config = dict(
    balance_bias=False,
    beta2=0.95,
    max_seq_len=256,
)
Below are experts of layer 10 (counted from 0) of a mixture-of-experts language model. Rows are named up (a neuron's input weights, with its number) and show model dimensions 128-255. Each number is 128 + 32 x the weight over its row's rms, rounded and kept within 0 to 255. Numbers have three digits each.
Before each expert's rows: "mostly gets" lists some tokens that are sent to it at least half of the time; "gets" lists some tokens that make up at least twice as much of what it gets as of all text. This comes from a sample of Wikipedia text that the model never trained on. Tokens count by the router's weight.

# expert 3
mostly gets: "|---|", "ə", " non", " Ž", "John", "Ha"
gets: "|", "-", " \"", " 2", " 30", "|---|"
up0:147091142121116118180079073123112176125124147109115189128121189125139182136071077173085148165118109172115129165131173030188176161110166135116150185113129085178123112114129160147099176104078110096100097148148097138083134090146071181121124158151112123123166138192079161144135124149133146144176105114153129122110113132139143131118114153089083137187062180141143096147091160124133120072148
up1:127083073069141138109137121162091138164100113140097137141145166085138125140074143100119130134182136111041177130141116154162132111106119143184134132149086107116133074163116097101112098128050158129130159087112121147106089041149044126142139143155105161117151130082078131126129079090104113176168107154132145156126125128124149149110133156152139187156167147131133078153079146106087135161108
up2:107100183095099131149118091105098125126134186143160106113118167098108115081094085150160157149149065080083103097104114125086136140090161146112128146132117116118141110100094135171114151137126096138111111206159157154161111089097132124126144066128091133120196174144133160152111028103116123073067108156189115152169113131129168081174101171162102169175124170168116163153114129156180121114151
up3:070114110124107128205062104115113135115104125128068146186100151121121173094134108160112165159121097102149170092099105105114135145128189103118161160167136140077086128116130039109110156120126080114119129142098130203120115083123151100139117132110161135181105139139139092123161156155156111113150107138127139174155134115186156099143099105118095103133112124122142101117150131145156124099130
up4:115156157127087061151108138166134105103191214120123107128127137149113133129118124172106164195095120142117124094107174077131065128154125144098174190106097107140131118124126113074093162101105111146136093107086121157136085080125090098168096142114146096085095134132128137122159165126156122104178135112188167108156083103080174098101066140157123117129106179177096141186098068096131106106157
up5:136141102117182095107127162038161133151127119142115128145081117133135168072086138091115086159073105164118136142148170100138057110157153082115154130109113121082141124048142124149095176103157122167115078155121108172142117140128139133127097105118100175128117146103122161154172109074131134117115112146132106118164170118143128128086108169088146154125136129085094102143132140134128083124129
up6:148108090082161143136121116150169044177115087107110151114146160181137120143120120103147141124153090155084140162068121152156210121140132118114126092074082120134157144182153135132138096178126147152166131148065106105173136130168124142128136180176124121103167115084122109115122146098053143113096166201114122138167172124097081103123139137138153125140096075167162135184078100157115170148127
up7:083112165162187158102107166139154142100147105055151112128086099182112121127196140121143073089126158123134095136129129150072111156160109103155106153120136126106121100113075141078133131137175161092123114120115163116113085123122173165154139113185124160175116195113171064122103151155135145123174176135125144096142141165140066176097152118151141113142172168111137172076153195139091087145154
up8:139146110165114183097098117205156097134144092110153119103131117143118090158158166117140077131174178167174111149148158112139104164137082076152054093105120160096118118156108171133162085132148177074118136140132157095140087141124167112133141105176113155185062150113096098133091135142161104097083146068083104096132109179147056161090159151175152096147157115132089114094136176156069095161147
up9:144086143141069137187117115150153194188083166174120161102121143128175101136099120036136168090114071140097165126110140116148124111073147102114139119101100123116046092119142066135057116177105084105088107150111109142117170119161160104096156123110137164165113178111100120108160210136099103151149133116142081128149140078138104137134082153083095165115089170104133137086075108077114109098095
up10:111126125168145188087113134161125090122129096130162165129162132134099122139148121082148119107175154166185099157139118131133143176121088121139070116128129156141141110129106188108154102140145154078124120152124139121162076147149160151159114090178155162095118112140085056122124094151144127100157130101103118101118116136134013177091167164130129083170133120090131106108140170123058057153160
up11:178200112176156133170143162099130181129138094142080114135115094071133155077144142165146138136142173149092105111108141146112122112047125113147139090141148144193209140137133189121055107148071136136164089141183159184199110066183074098072153153133120045115104154136136133123156106144143123107185114162114187116123123143128115152134121123087150142112155145169111160132171090099138118112111

# expert 35
mostly gets: " Episode", " Insect", " German", " command", " kW", " Am"
gets: " the", " a", " ==", "==", " their", " The"
up0:168144096086060194135174152118156123055094087137174134121070169086158129094127206180185099121105202174136170147162146115155145149114116125069115116082163192059156148135084154157166160207149163108132150111130144116107119200165131159100148140191141141182131066129161138143150128176142129122087145152119105118127126110077047136121131171168141139117148143063104123150140142205192111133148
up1:146142075145186148099121101097096143135126111117152177114204074114108127143119140117103110114160166130172141118157145094102168119119078204107122122128150156071129108114187162153123128072095158120131207149112146119119146211164176116161072201198160123137168122127153113179108092143063125116126098167101163102200144096160155147138139129142131125156150092109121110069137093122180134092121
up2:108141116103131119092144126095121101164058154081105204176156134193188127109131081186150128082111120169107158059115160182116125195147137130099121135090142112111115112128137133135104155157164149090154114126132149156184129133087109016144129063119106195175163151121084143138140147149084065140105094195115147133154213117149141090176109156143088099149070167105112105114127138146150125091199
up3:111095121064130113137069151088108138135151160076046125108103182084147145092072124107147133144057112170134123103096144141117100127131142183097140126171144095125124106111137076136045159134097159108096121104134133173090106118061127109078154146118106091122150151123152103151107180065137137162181090127145135124145139117117105075121084125152090100112142159146151112072078039060115152093092
up4:133133151126160079099170108130193119150092097065116148099156156157137105128183176132162153165114154074156152159124094117084140148110124105125105148155111156070126089169199126146186126146128132131118124151079199105112200057136118154152137098147100135145132092152193128152107142112118158137160110125176162075106149123158155144186128150152119113130127108136109116174066169109170152120130
up5:141139118138159155100068085113124164069126127138169162131125110093093133143096123130150068131118189070121114168151102122141204151143147159128128137116151142142144115124136153162146136147164134065117141107076169124144149086150185167132096167165062024116101110117155137121118104170151143144119132124165152191135177127133201150110143068104138120082138168115135093093134115112087169132139
up6:098117075113062121135135168116140154130076131155118155132069179131145123134096149128151116098110164169089159151157127135169108128143113134130133130092141124132145108173071168159138163168201125075117157106132159155079142201093173158127160108139095119128117117115215119129174091186119140112071109118134081114133097100150084114155101172193147080146124088067113099126147130115144120139160
up7:197131163153105116143172194141097080153102153137082132136111137135096145134118105121114154139064085141151166124148131091120152140146122155106110091074068136091129079123150071115166096159085057130166132132140140150151159097119163142058081076079097106121131120087132141142090085086096073140216138105100089132113095171097192156136136160118126142205160143203145069137104089157195159124087
up8:066089148119143098127164132094152132133133180116151094166140184128115164157138097085128183161121116106076123156070134122084142119122125201139132184131122111152107200170140141040098150111146073133099144163207157128164145123090113099092143126136120121179118133131107131109139129089097147101181132140161119108167106117105188105119101129144141185156121120123169080109054097165163093144126
up9:169143130107111123127155097164099127090122142166147112154145089141113115101134173172115129139105121149079129105088110133165157097105138229133146142208132104119090127131100086037177154101083106115127102140088165144160203192154096112133172164094128098127163124156130143113110098047117157112222092184146130130165141110187144116071124124104128169144139154142149166144089156091219115100147
up10:172094130123090131069091135158130153098168096168173075123140071082132120159138167150123112191077202140175091174140126083142152142169142125122149113172150129125141104084159128134161123150070117101172143095122171150068158111198146155102161115166138110111068087102152112100122114141083143142104117101071151114154125108132118126086142072104125162134166169111128117166140111143184132194117
up11:178122139164112170116113161098132124128112114104150099118111078198164118169154174068160144153125135109131111150175083114105028157150121148160110127144109133136122114126099152137164069107119138071141076105107180133081157087132161135172149116114132090156091129108160087171066126159126122119103114183116108149134136139167145149135144188163149106109171072080083111110161123135190200137161

# expert 37
mostly gets: " Kim", " ARG", " Died", " FRA", " Ri", " Mont"
gets: " (", "-", "–", "age", "f", "a"
up0:103101118113127087133132093096126190154099154088102184134159185163108201113105156084082150167098095093088160086119168125117148105147170139151203107168057133125076121106081154123124155141132099124118127138143124174104103133116124067100155128084106117089105177161106092107093142129138055172122115169142128119065165103115117112169138145141093110159053145181143076114116139107159076101066
up1:151091138141152126137082164097064120143154114159192125087147110074198140122062097123082120155122146135137102123113099118117109099145191124112130132147085116173140107068118116115176142122096082186076068139146091101158139113135133136096097040131176091140174107167085127155153142092121111069156101105144181151120095069077155138131095152129092149178125146193179130196056135138163126131150
up2:111145133117101120137128155065091069117081104072078153125160143117081125146102086149151160163154130103134141061103129102118095080082144141136119171140109140172089096108065071118119114158073115143122099171106068151171170116078105034123197100138133151110126129131119167135144153156088159170181099138140160121178171061159085129188166168099076096126162128147172107087107134114155125104100
up3:112130100160159146111144154110123131070121128150081178162149081140092117150168188112128114092191185133165076148132126136129181130124103115074088159124100149088147178057066173122148122153136139074106189146094156126118084127160138138123077153173159144107104056091163137085133152136151110140125186143138072115130163171127069153090133142127142098138169070114085110077160106095093087107150
up4:164167102123161131141122170130162114140118083088114199127132125152096133128130087112138150129165143164086062101134149181197072141129149119134177174146130122167101150177168128141159133176134120132120170099172128190121167115133125183162149134087120093134117081067150170128131177119176139179113076138140106088120092094161095109150062084139087152176126183158086060148146067063115124066113
up5:184121126126171179161159092101119099130154127162148128105129165114114094198136099133153095101157091135170121150155108087141179156171125057107123089045143133122124103089113183132199118138131179131174128132121122082112080153153133129157138114191098125117114157166120075127197063119119096148099198134087127099122116115090112134055104135110126110079163098141095121145182102144100099148119
up6:194159115153116076124150176141161096093199142143165109172107138078107106143144172166117137166189119151144091121114140122131139118163132136134107147181156150117226168112142122112110127139134127134114166101123123140081094145159133134114103147121073120077138089128073101110167106143088071150132190145156182117132148168166138109096069132108142125173148105162124118083093120125157104119166
up7:091142143133247140118141131098090132164109158102160086133126145062129180129137102153008123106116081153124098183131171099139125091129135093121178155180152105125142156129122077069102139100105109136132105137201151122149160146082097102127124125117099122139084128094111178066129130142159146131190087143150139140174157057149073086163074122064074110121071132172095100174102056130133117138108
up8:162071182119067101148091097156132108153123096094126112145121117083143203146119136141131134131144145094148207036112168117085094161114139124103157124120082129102117140114171137129120149095138074127134113125201166177087124140126105146088111157120089159185126098179150177134140085080153179189119111139161107139136102118074143110150104165139096181165131150151126108163107109165127100133124
up9:123122102156090127133108126123131115146152143106121127145086104188155184083115085145063086107099122124118113137129149088124057136132161134139186135105094116125098097095089109118093158089101071086164140166092136179081117129135163151079165131108101148133162147127174197203130095161114131110165124150129170187116155076120146138166135124156146171121139214109173125141136153135152110125102
up10:094157084135072104135145135139162128114158057124111122133138090110150158111144133189184144131126132136107101159099211123138159141108138123130153153089096143173122125088114158213096148183126080108154157147133113093184165107112143079147176095105120167135115133128161145116154118115121115133135140163172079103125139124123144117155104161064137092149167102099176184136124099133152108089135
up11:100112100089156088117157114119121094141136196169158110127166154085168126148117149106118112139135182181171102119111098148079142124149138082079092141137129137086138145087133124144142135138116145178080124128122096176111103131129158162176103172108107041102096133064071125139148134143090061154126168096107137113123127128127085135103055090073111143084128065135079140102125145101118141108157

# expert 26
mostly gets: " Coordinates", "Scientific", "Personal", " UTC", "′", " Binomi"
gets: "\n", "-", "|", " /", ":", " ("
up0:165140105056094117109160187103201087162128163127088124126114106134138124132104120083123227152035117113130118129155142145090117195080121165167084080101062126109113190190148138102142064126099074107069105091194144148118086125165148155148083134153128136101177141113117186191170116146135131126148121110091147131138115095118115131118126148060164080116135077181139129127116136095187151090168
up1:110094145112084120115143122118117156081128121099160159078145116118183110168154145098128162161135108112142125177147107092126164174128129109067134111074186155122118113115145141128143138112109106122107199071188138089138151147068210109148153085111139121085124106074194084079108133133139121154108152093117083094141094131165112166128173131077172125083155205112106127118067110132147189144117
up2:103130113147133164114142181122085152168095096145094082153115212139136144119103107147127086079102150131132142103095143105102134105150160163112176103076115114128131049193127072171059098156120115088098117173106113138152121117094107095157163117052150108131133087161147124079118160049127068132143088107131133135101160088170136139157092128137087115124125086161141071108177108144167121081105
up3:125108124156079107085168160158203101119080094171124118139088097128170136113115157123154141133115141144174100156178090089141120161119117126108124093118111205137129083035128164136140090163050134095155152153075180115143095139153167136148155089139126174167078127122144162108186059165095110155123131106110106114126085119152092154107103086088137117080130150132154118122133159188197170167168
up4:179160101202121139166128155113107166142072132155143135092139146164139101155140134084136112158067115044150137111148130116135123138082097146132125095052123122098117119127085162125171099071099153153127176147146146123089189101157192162124149088122146050169101155147102179060161104155132203134159094150156153143105121102101173121097113168067175132074132165096163077097130136105159103169131
up5:122136120095124143125161102136159127137132096103121153131135124111125141122157117130098146159106104120054223133062128095078173111074105086096144157136125138162097082140123075139094141119154090130089105143162144177149167188151107122119182094139122133162135121136147159113120129115092107168135098112105023118116130126139099082111139143138138067146060205163111092137029080105130148105093
up6:150155143102140189097106136098098174119116091075181167102155113104176094178106134111101123111128139218137122150168109160118172143200106074109107119134170107124195128127086191173150099110147132090118150093113114071105104120071158164144094171140149132163115160107170084139086114158182108097091144137137105127176099235141096173093125092195112149145185113110083136114076143118082143169130
up7:126181080104098112161175154126128107135080162107133124146152170145124147152090124141089127135116123095102096098090144184083084120121133108152154166107143088131115160148199151167185170141114116140144105113120078131090161148121069125121142093093093103148160129143135099118124136096117113134083094135142167105090043025115180067089089168188109098137127116114182129088117115084134146143166
up8:174154137127094084108149150121082158144146087102156136134139143116155068127185156108122128128103109134150191177130123137089120151111101171117099139048111177134143142084141178086161117135185134050155160151099208123119131139131201122139167070131163073080146077182186129141155158105111155118156118143112089092078115137169124176171160197119171089121151115125111065086135159177164169159156
up9:132107084177158130182114108103153138189057136137140114161095126152092113115129145149152121142096152106079136182113215130185114097147102072165107139089054117132107130184103163080117103175089138189090144102137106092128151099167138119116147091157146135102143133101168136111100126184141132119098102229153153135106102161072107131153113131137175162122120180095094129082089119077122141127126
up10:102093112164136109134209130134141101124147147148131141138078116085121104093152147071131133134066133094156175137155103115154112183112077114148079097111150163111094100093142189143179094133132138098138169149088224120135176106155109140114153043148140079097137159153118111101123144121094190234164091094084145099101084121179139126127147114132116093100113126105115147115155154156125174175150
up11:108121142149160135207127100100104196118131177143176039101142157143112150137129065122117153115128104130122119106103146105062142109130164125112143174094089092146076116149210166144103160126149150038106084168185094175089160136082129125125176072101075129113150139183127156159145111102099180100160084184133132133155106115134115097171106158145185149126116130090153108109141116073127078107139

# expert 29
mostly gets: " %", "Source", "elected", "|---|---|---|", "š", " Vi"
gets: "\n", " ", "|", " %", " —", " N"
up0:109092121181163126152158169145083109175131158143131113109134150085131144088133096170139147169104171110036100133066139134126139099108227123132131192147077117112138118107084163187102154161118108122119105087184129185104109087071100135153104129133142138155060097083152135064119201175139125129108097095177102136123191153178128100115116167058125114157109157150127089128097116116152137102100
up1:167181169152085132124118121146085113081097140131109172200137125134045107149158124118131129111134191131138128152137103178119104136105147132048076133102106146101107156119105140144117185138043146164138183128131082144116089201114163121087182103129109106034105118131107165127132152153101124143109105119153092104136119123146096138148122121110093114102130150100104182154133129102158096157127
up2:171134136084111153137138085094172131136126154155136130212127095126168082172109136102118124153085097097122133136126118104182119132116111107150117096075080110123130095118158122100169131075176099120092142243176116101086137137107121096160208065100134037111124149146089076130136073134092112124115111096182112160072159093135067159104114120124100090095165129179098079143192162191125153148117
up3:123134137111148108130087166101114124144107084121106167214163147084134132143158104138116141141190118088098162128144157130138116092113163154144120167174159128120104162120144126119168171118153065122102157168224170106121131166162132141064130096105128111106154139147120152137122178078106136090164100129121082093171108108114178106150069108113112171092133168110137199180112162146158111105120
up4:140109151125179103139156110096099127127191142127126146108161123186137134072108126133129117156163145170086104143083100138143102140138119162158139157118143101131094081124087171090088132121112102129125074135195105148134147122055113130145126123100110153112122135117094219122143214105052085115125075158156101077099181115165100088090107119087168092168112137156146097109125114123148170123148
up5:099085145135110143134076147090153107159126096092134153144189115111173107152144153090086142123154150123146114101109113137126118147158089147132104115157070122139090118114133115129163133140112135076095122190066115142116149111104140164097159114084121100122174120124129135103102187129102096109103088112141172146129086159174116143098144142104074172210084142130111115146156143179059154087129
up6:093157116111086084136097133099132121153140131146089086109108142167164160089092120172117108136156088114084141087103134102118153062098123129141143112071132094157120112177126096105148130167177113110095112140141062121183162112086090130122193102120052118162146142120124187168150088117102129135169161122169160151112139152206078089139161152104119123142093129161187095164117105045140149100186
up7:136152185134125122142120101114137105123143082119156110110154095088091104152170139144183115105128159190171116147111101214078137108136128088132087113153157135195142101170122147197109111155099142165158078059103110109126098184188153104116116166121087154203097141105173118149163160173129118125140164088111056107167114129128092158098164137181176136104176092075102150101116112098099088148149
up8:155129123140150149129069109086142127102094124099167107116163101106097081113193137149174125126146097160127135108114068179113148135130111111176073107095122193130155138156174200133145068161072178173157141086131152147161107156194135106152076137147176205150091155119127124110128148185137129121150181131123080135151116153147102170117167139144208134106167059135112165162158121100110145153183
up9:134048171114168145169154162107151104115108121087136154126107150076121118125159123164198167102156128211171145165125119076139136118132105171109136181138054086139121127148111138125118122084118137124169090123123105125121141088074130145070124127148097155092112149158138139107112111077113106150144087155109143168145121133123178118195134133120077172179051161084162128146081147160068141133091
up10:109066091141067137138087111039128126101120175161117084115151147089142133140117104172169160159125132084117126101078114113179121106141143106152113148143153137130169121134069125128115184153077102158118077132155130123083170090113139129083142102133159090076140177104169172152192028122142137140132130168177164166134044129112157062137108144084140130177077128108138106136098069202129091136075
up11:121086136138189054167111133102164120107140097118175084153159111104103127102129150121105168103123185151110073073082189145130133106122116142120112156076149181123120151190082095192053110177173144141154132076135127159112147125125105150101117120154124134097098146134117132125122135107111147117160108125111097164117150141108182123178166077201125058174115145070195139071156142119080138119115

# expert 46
mostly gets: " University", " Council", " university", " Institute", " professor", " Professor"
gets: ",", " of", " University", " and", " for", " that"
up0:079134083133170077173096094075096130102090107164156089113155089093082135092130146107106154189137169145134070204149128130184122183129125150151117193121146143088115121076139163108131110123110160136135125117070130098107083136121062092123099146170100091143151142230123140153080121130088098082160143109102138129092134114138167136109181130159133131131151129132131104125100122170162108175168
up1:118165128150137069122154100137096099147103105103100146121134155115147093075178140145071093132134158093138060158088104072131138178167102139085140159095146105074123161150141136126161094179187111188187182077096156089092169147159101087157136142165178125090126108067131150097090108058217134191138126110131185085076150128120110108077147157136152138139110082088142119175148125114150185140160
up2:074109081159135110124077115194122072138113102177122093098110142054082099079148150181084142185126118165120073155179093165139150161173107174148136179119081167086139151143156141132155122169127130135152146128119144104168157168103137125152162159149191077148075143148112159113113123142121167154118179085104155088083166049152157120107132214171186153068145090107105162156144171136134147153131
up3:167118152103093111117138120129072156156079183121118091163114149170186143166039136188138154171145072111073186089133162119120117127133138084135194143153148065108112133184114089160131108114177081129145096158145083149171149163133059130111130171120131185127193087139076146093173144112114131146186113150175092139121112092143101139190113132103121169119108132129133129090087093080101101107113
up4:115149117119178168164106081102186185102122134118144155112116229117128144074121132127056159167112073178090175189074149115138103057088165155143109116101139098098118091182152084126134157098153129114118155146158146162093124111121070142092169149123114139140124107096155156190200158105102129124150127135123158153124113117202114095184136140090129178139143094177084115144140108077159115095118
up5:113184169109122094133139178140142139090127148108089154148083079133136101087146056125117154164130055126172153187051146040118113103097150139103158134212097089121101092165136090142111134140130146146122086112170179201064138111053108117110126106130104110142143167166113186117174131127135135137164126140126095170192163080165126093119078181104073117114138104163153073154141144115125096117095
up6:166136143137173143110104128100136098126153121128088062081121171123135112154069133050135068124105077092142095155168117146099157062155105129160151155071131108161151086107132148097132104079095121122051145102102103117085107101122146171126093121166149113127151159097161143135095149153078169078144144146222112124148183158130123170117089100140172145107128071098104149102112186079115129172137
up7:115144119129137106147145107087189168109124139177087125136145079146092125052149101100119122141106116202157169075082122150113112077086143224114082138104108100173135106148108105106123157155201129095108134154175118147126132126095128104106146117076064090123145146162138169175162176082110049109188115176209134158084145159142125077177165137086131135139078170143174159094153132154122098120118
up8:138140097167172083135167171095142094106158122150121109144205080134158131089145146075141115153128120154141120104145156118096164111172105134150082122074105138104160162130161154099136090126113149151186176147124078118133115138147113071131168119154144152154110108166122135133106132155138161123078087134101168099048189129152194130105154120175140156129197166135075096165143109133144141139138
up9:115156202134145065159157143110118156144171141185076048088167125133167188088132108097099164133126166151125160130068124122150108096099179149080160127185134121129112122141158156208148162171089123075086137128120134123092135121106143166153113105125157118135157171152111150197140084099093179166167093085107130140151168078108072146108119127159082177106112179108153092141097099075130129102093
up10:130168091142143168147214157136118123117118192146130125178141143106140136147103124061113124168175133152073100127063162126146153093072177162129115148124154142134134130088127108119090117218111103121131113141126124142165175116150124102097110064149148147112156155137131129141147120124150149098125120115154141173138142109109125080194105177125085131125101148154170111138141100151149127153151
up11:193105151138147127123129121141144133090186133121129098146153098175205144149130119115114119144137112091178057179171189162160196121094146141133127140081036154143165116151136109125150071088121131150114162164147089129097140144178117090136140071139152163128047081167164185117126095114122149161100114159126146132124119107168109142117137097082156165116162174153076057117147130128130066129104

# expert 4
mostly gets: " father", " died", " brother", " Register", " wife", " Kansas"
gets: " and", ",", " of", " that", " as", " his"
up0:124138119160119131107121193149151093188091120121165143092145156136153100168126201135129075152175164162132132154162070097122131117165083054177118113114166178123154173130120158148199097154132106148162119144088155099159087184167091096168127109169119133110105168059116086145117166115150074167113176087085097047111126167150118183134174094167166118079148125181120095087195153086146099181121
up1:132107179102109106090142115124134099110070164130126067155148121019179127135128182155142126157101080161083157099142165090078199148100145117073124126140113109144074141159115165139127121108082112101126128133158099187111130180087089090116075143128146173114112140194162154141111133071093160143172139138098126079151111131051183126152116102107070206112096157120144054111149040086129135091103
up2:103099142131153171184153183105037140093066120190116147177119061095112218117092102155133180163051109162113173120111128099123163107115190132018144118156062081143082117117111100127128104125125096074146137133143149132116112123135153160097174087128147147075130161097135176156144148094115116101140138100097131152122127106131155125189088152135073114175121125134119102141157098118133170107155
up3:150139121146151135123105146099161177047103128106142088110163134110151070136165184049127082127128108148183153098156104081126175126153131134168077068113091167093081115153145142109136115079168109123137137116059195118176158142181199110156159142137104106164096157187144072136122083117108110107174165119198164112110061139111089159151123168097086149076134115074090124188117104135104111157086
up4:145159173176152077133113101177148083133174136166123078132139118127099158131114105182157161159172117164124115104148194119100122104131164051089099189129109112075113173126140109108132138099097094157095107088141114194127119137173102157083157139130149089165130091131116125131149088130140138194156151149151090163107108121133127127138101141114109162159120100171209117154179090091108086161107
up5:158144142148126082132164087123105122082141134151160122136146135101122114080089178133178145107155128141114069069152132116153124121127100057169158121122156126096122118173107172121119083150071122117098123156145114087147115161160043137092188181160156145204096126137130098116112188117189126129133121083099073112115141128109122152156149048184140227113148148132135072075155147155108076096114
up6:137111099169074153113131123073083182124136113176114069080078083093127079159115118114142101093105114156122126175146080190153100132103114098111100129124097101163126118105142163128164096125103137084145094130101096078140072153126177102174130163090120164187109115142135103147125169136091137119103167096139126131160089130106088145107147132108149127104164127145068125098142112140144133077155
up7:095116143139140128187128070144087112144164129188087134158141110165126187109111106123104123167127135134133136152067151085126148128136158140130124132157082139162180091102192126142104117109133081163113076130175109108105121107142166138087171130116036132160068133169049125161123090079175159162131085084163128132150119137161150104167099113118092120082123128106136106135148142144152041124134
up8:096120179117129096120139145077091160167116157181078144120125099106132163150168133121136143128110146102077144164051137122157136066098087138183155163138121093140135110133148160131091114096108047118084057079107076146134094189163141073114139142151124137161170155137112170157118119105108083116102118154113111140148111080085096074149127118101077160176120158133110137125112148130133158100116
up9:116129088117106150100150142149060135144092131158115059098079068104137122178186116065110112127134142095188176125144129160081117186179093141107086124142088118119119140137109197105159076112113124090148173182087175106097108111196138136131153119154117144152111148210165111111096092155139103104099135077123141113161111137146104194160153126117117135140157105144106077112096145145088144098143
up10:130214152156131113085142124129164147132144133180092111082126155121126093181117144124160119113201055130162115126129093070098166145132088139134102052173121176088147117133138161127174100110222135157137202153129138115096092128110179104147098147114125157146066101135118121097133110165111114090080127098133114037159146162172095131050129113091156119036138147117099113100107183171151103187118
up11:114119177092170169085130084074132101102141129160093142104105125179108118146101102128101145159115093154130102074061120096114112109139095077119167122045093116113187139138119121134151163139139072127118085120148123141162174127147066085114055099130111105146069098152164167109152197083133175155164104139144142100089110055029124123142108175131140158147111119137205139108138105083150126133126

# expert 33
mostly gets: " born", " review", " LINE", " None", " Elevation", " accident"
gets: ",", " ", " I", " on", " E", " co"
up0:167092162166110137137121174082114151076118166094115113079099122111132135136083085175112205168112124107131145133136127127176169105128162079090115105203091063117126072131116040196117157119095063086123140083154087186088097144095145082141196128067149077146150156142157154081128078101132182069158115139130079154126113132178150078127073164144127139160115140118098108122127123124073149150109
up1:176147122055168107100157079192103129123095158158109119155108167152183172132129183148102133134107112095145121132106206087084124156122120119078128093124111134180139146100156166123146091166113113137142195102150120064071119102155164070123123171109116144110099117061104166127169162077203091112149137095123173168118143123068137080136144177131180173100164129188124146028100154112087174096151
up2:094144202129135094171109161099137118072144142162105084185144106107085170139118121143123137146121137157103151121142121019115116066103163173073132169097143070107125104174141086092080126046078138105128101150119094153107172105145085119086094139161101139098148157107120140137120152117068160062158127104107105109132142121095121133214131111145126189138103125134123058151101081055191140135106
up3:088115081115163096144105170131112121169121216138044119198134162049119200118080129169103156136098147086109130135127136161145122108102144170107097130112116077107096153148157139099122202116156058122136087177149116126136141127172123147099168064111116097113130160163064158119169161162087132106162058132155110156162136116136092129166073169131110097143139105099147126185119134173225147092133
up4:144165097115153175124109222134057155117173164066155091161165208082127112144067128125088108122119072169139069133138138048130112140124153200089137158146103141138112081121068173175102148088096135128145153115195120131074148123117122148157135147134111070150110111128175105116152139153154129132085105157140122089181151135171143157114073162131124082139169139166092142147134093065181110109145
up5:063171098119125111089109073185123117060094091153186105110100122163133095174148182121180110112170177162118091136159147132096148184155060143150097108120177170114178150137174151164153098159137145161147183121129111108107096160135166108133119170144148137153093140138124082075108097174186117150098155109086138128089140197147088141101137147158179099115207140091125133085131131100082118167168
up6:157123122113100157135104153106094169141106142112110121148207122100111134056101137108139150122096057132077129115098138170138133158136151119157177153161141062088146112080150126137135138094114028221184110162143161156141136071096120096173185156131179134158163130154166115166125136156187100167103144122114117149126132147105105096146115151134122103127121133153120133134143159052171153036088
up7:153135124086197110149127134140129227169116172152151126136156108123126189111115151112129133151195076071129081136146147118148095118118189107108159155132139131156110078107151084173087168124027110088143128142144144095106123084141116119111122144092153126146149142134135168074101099106155165072186082183097132209111123132111136102172146128078092175146077151163153108124120145123120151139126
up8:144112104137133115126108186141060124131129128101098098149166168106147165073105131129106105092155034156087108237101104123133080135199143221107173205163148121116103130126108150147133133147105132176087149113170120145129147116137156173138132172136075104141166110126130110158174108159141130145111126124153113091153145163150144153118113162137142122089138096194062150180120115115110149158087
up9:127069152103140102107141131114150115159097228141064145143084213167128153133144068122131194154139121137115168098138192101171150091135121133173154155112169082185110140180126137093081190071118110128134114185088094143169255151114137135095115120116152115124148107155144143125202212116097103181190100141108131164143128157107116170146117104083149125193118138160165144118114117135113094117155
up10:125137144081120149160133147112124123128092174124068055129070138093133145112068122145053149121095151110057131157138160103099106082114163187132161128195163102141171161154101088142057138124138066124135092103164142166123177065095124149129100108110143112131124165149171167140176141062150199161146075163123150095053143125172108102119100086098084166129112192101150098140175063090199171117135
up11:118095195137105115145145138137042135132113134105109137091177125088148203071134154120132140169137092109161175126112135079185123062106162139095140072098142107176112123144137156141127190151069104107142108161100142117093127103131114146056148093113152106136140110154122143107167145115122148162152078116129074121147106138129138081054130130140138129142111069148128124140074155105107084078106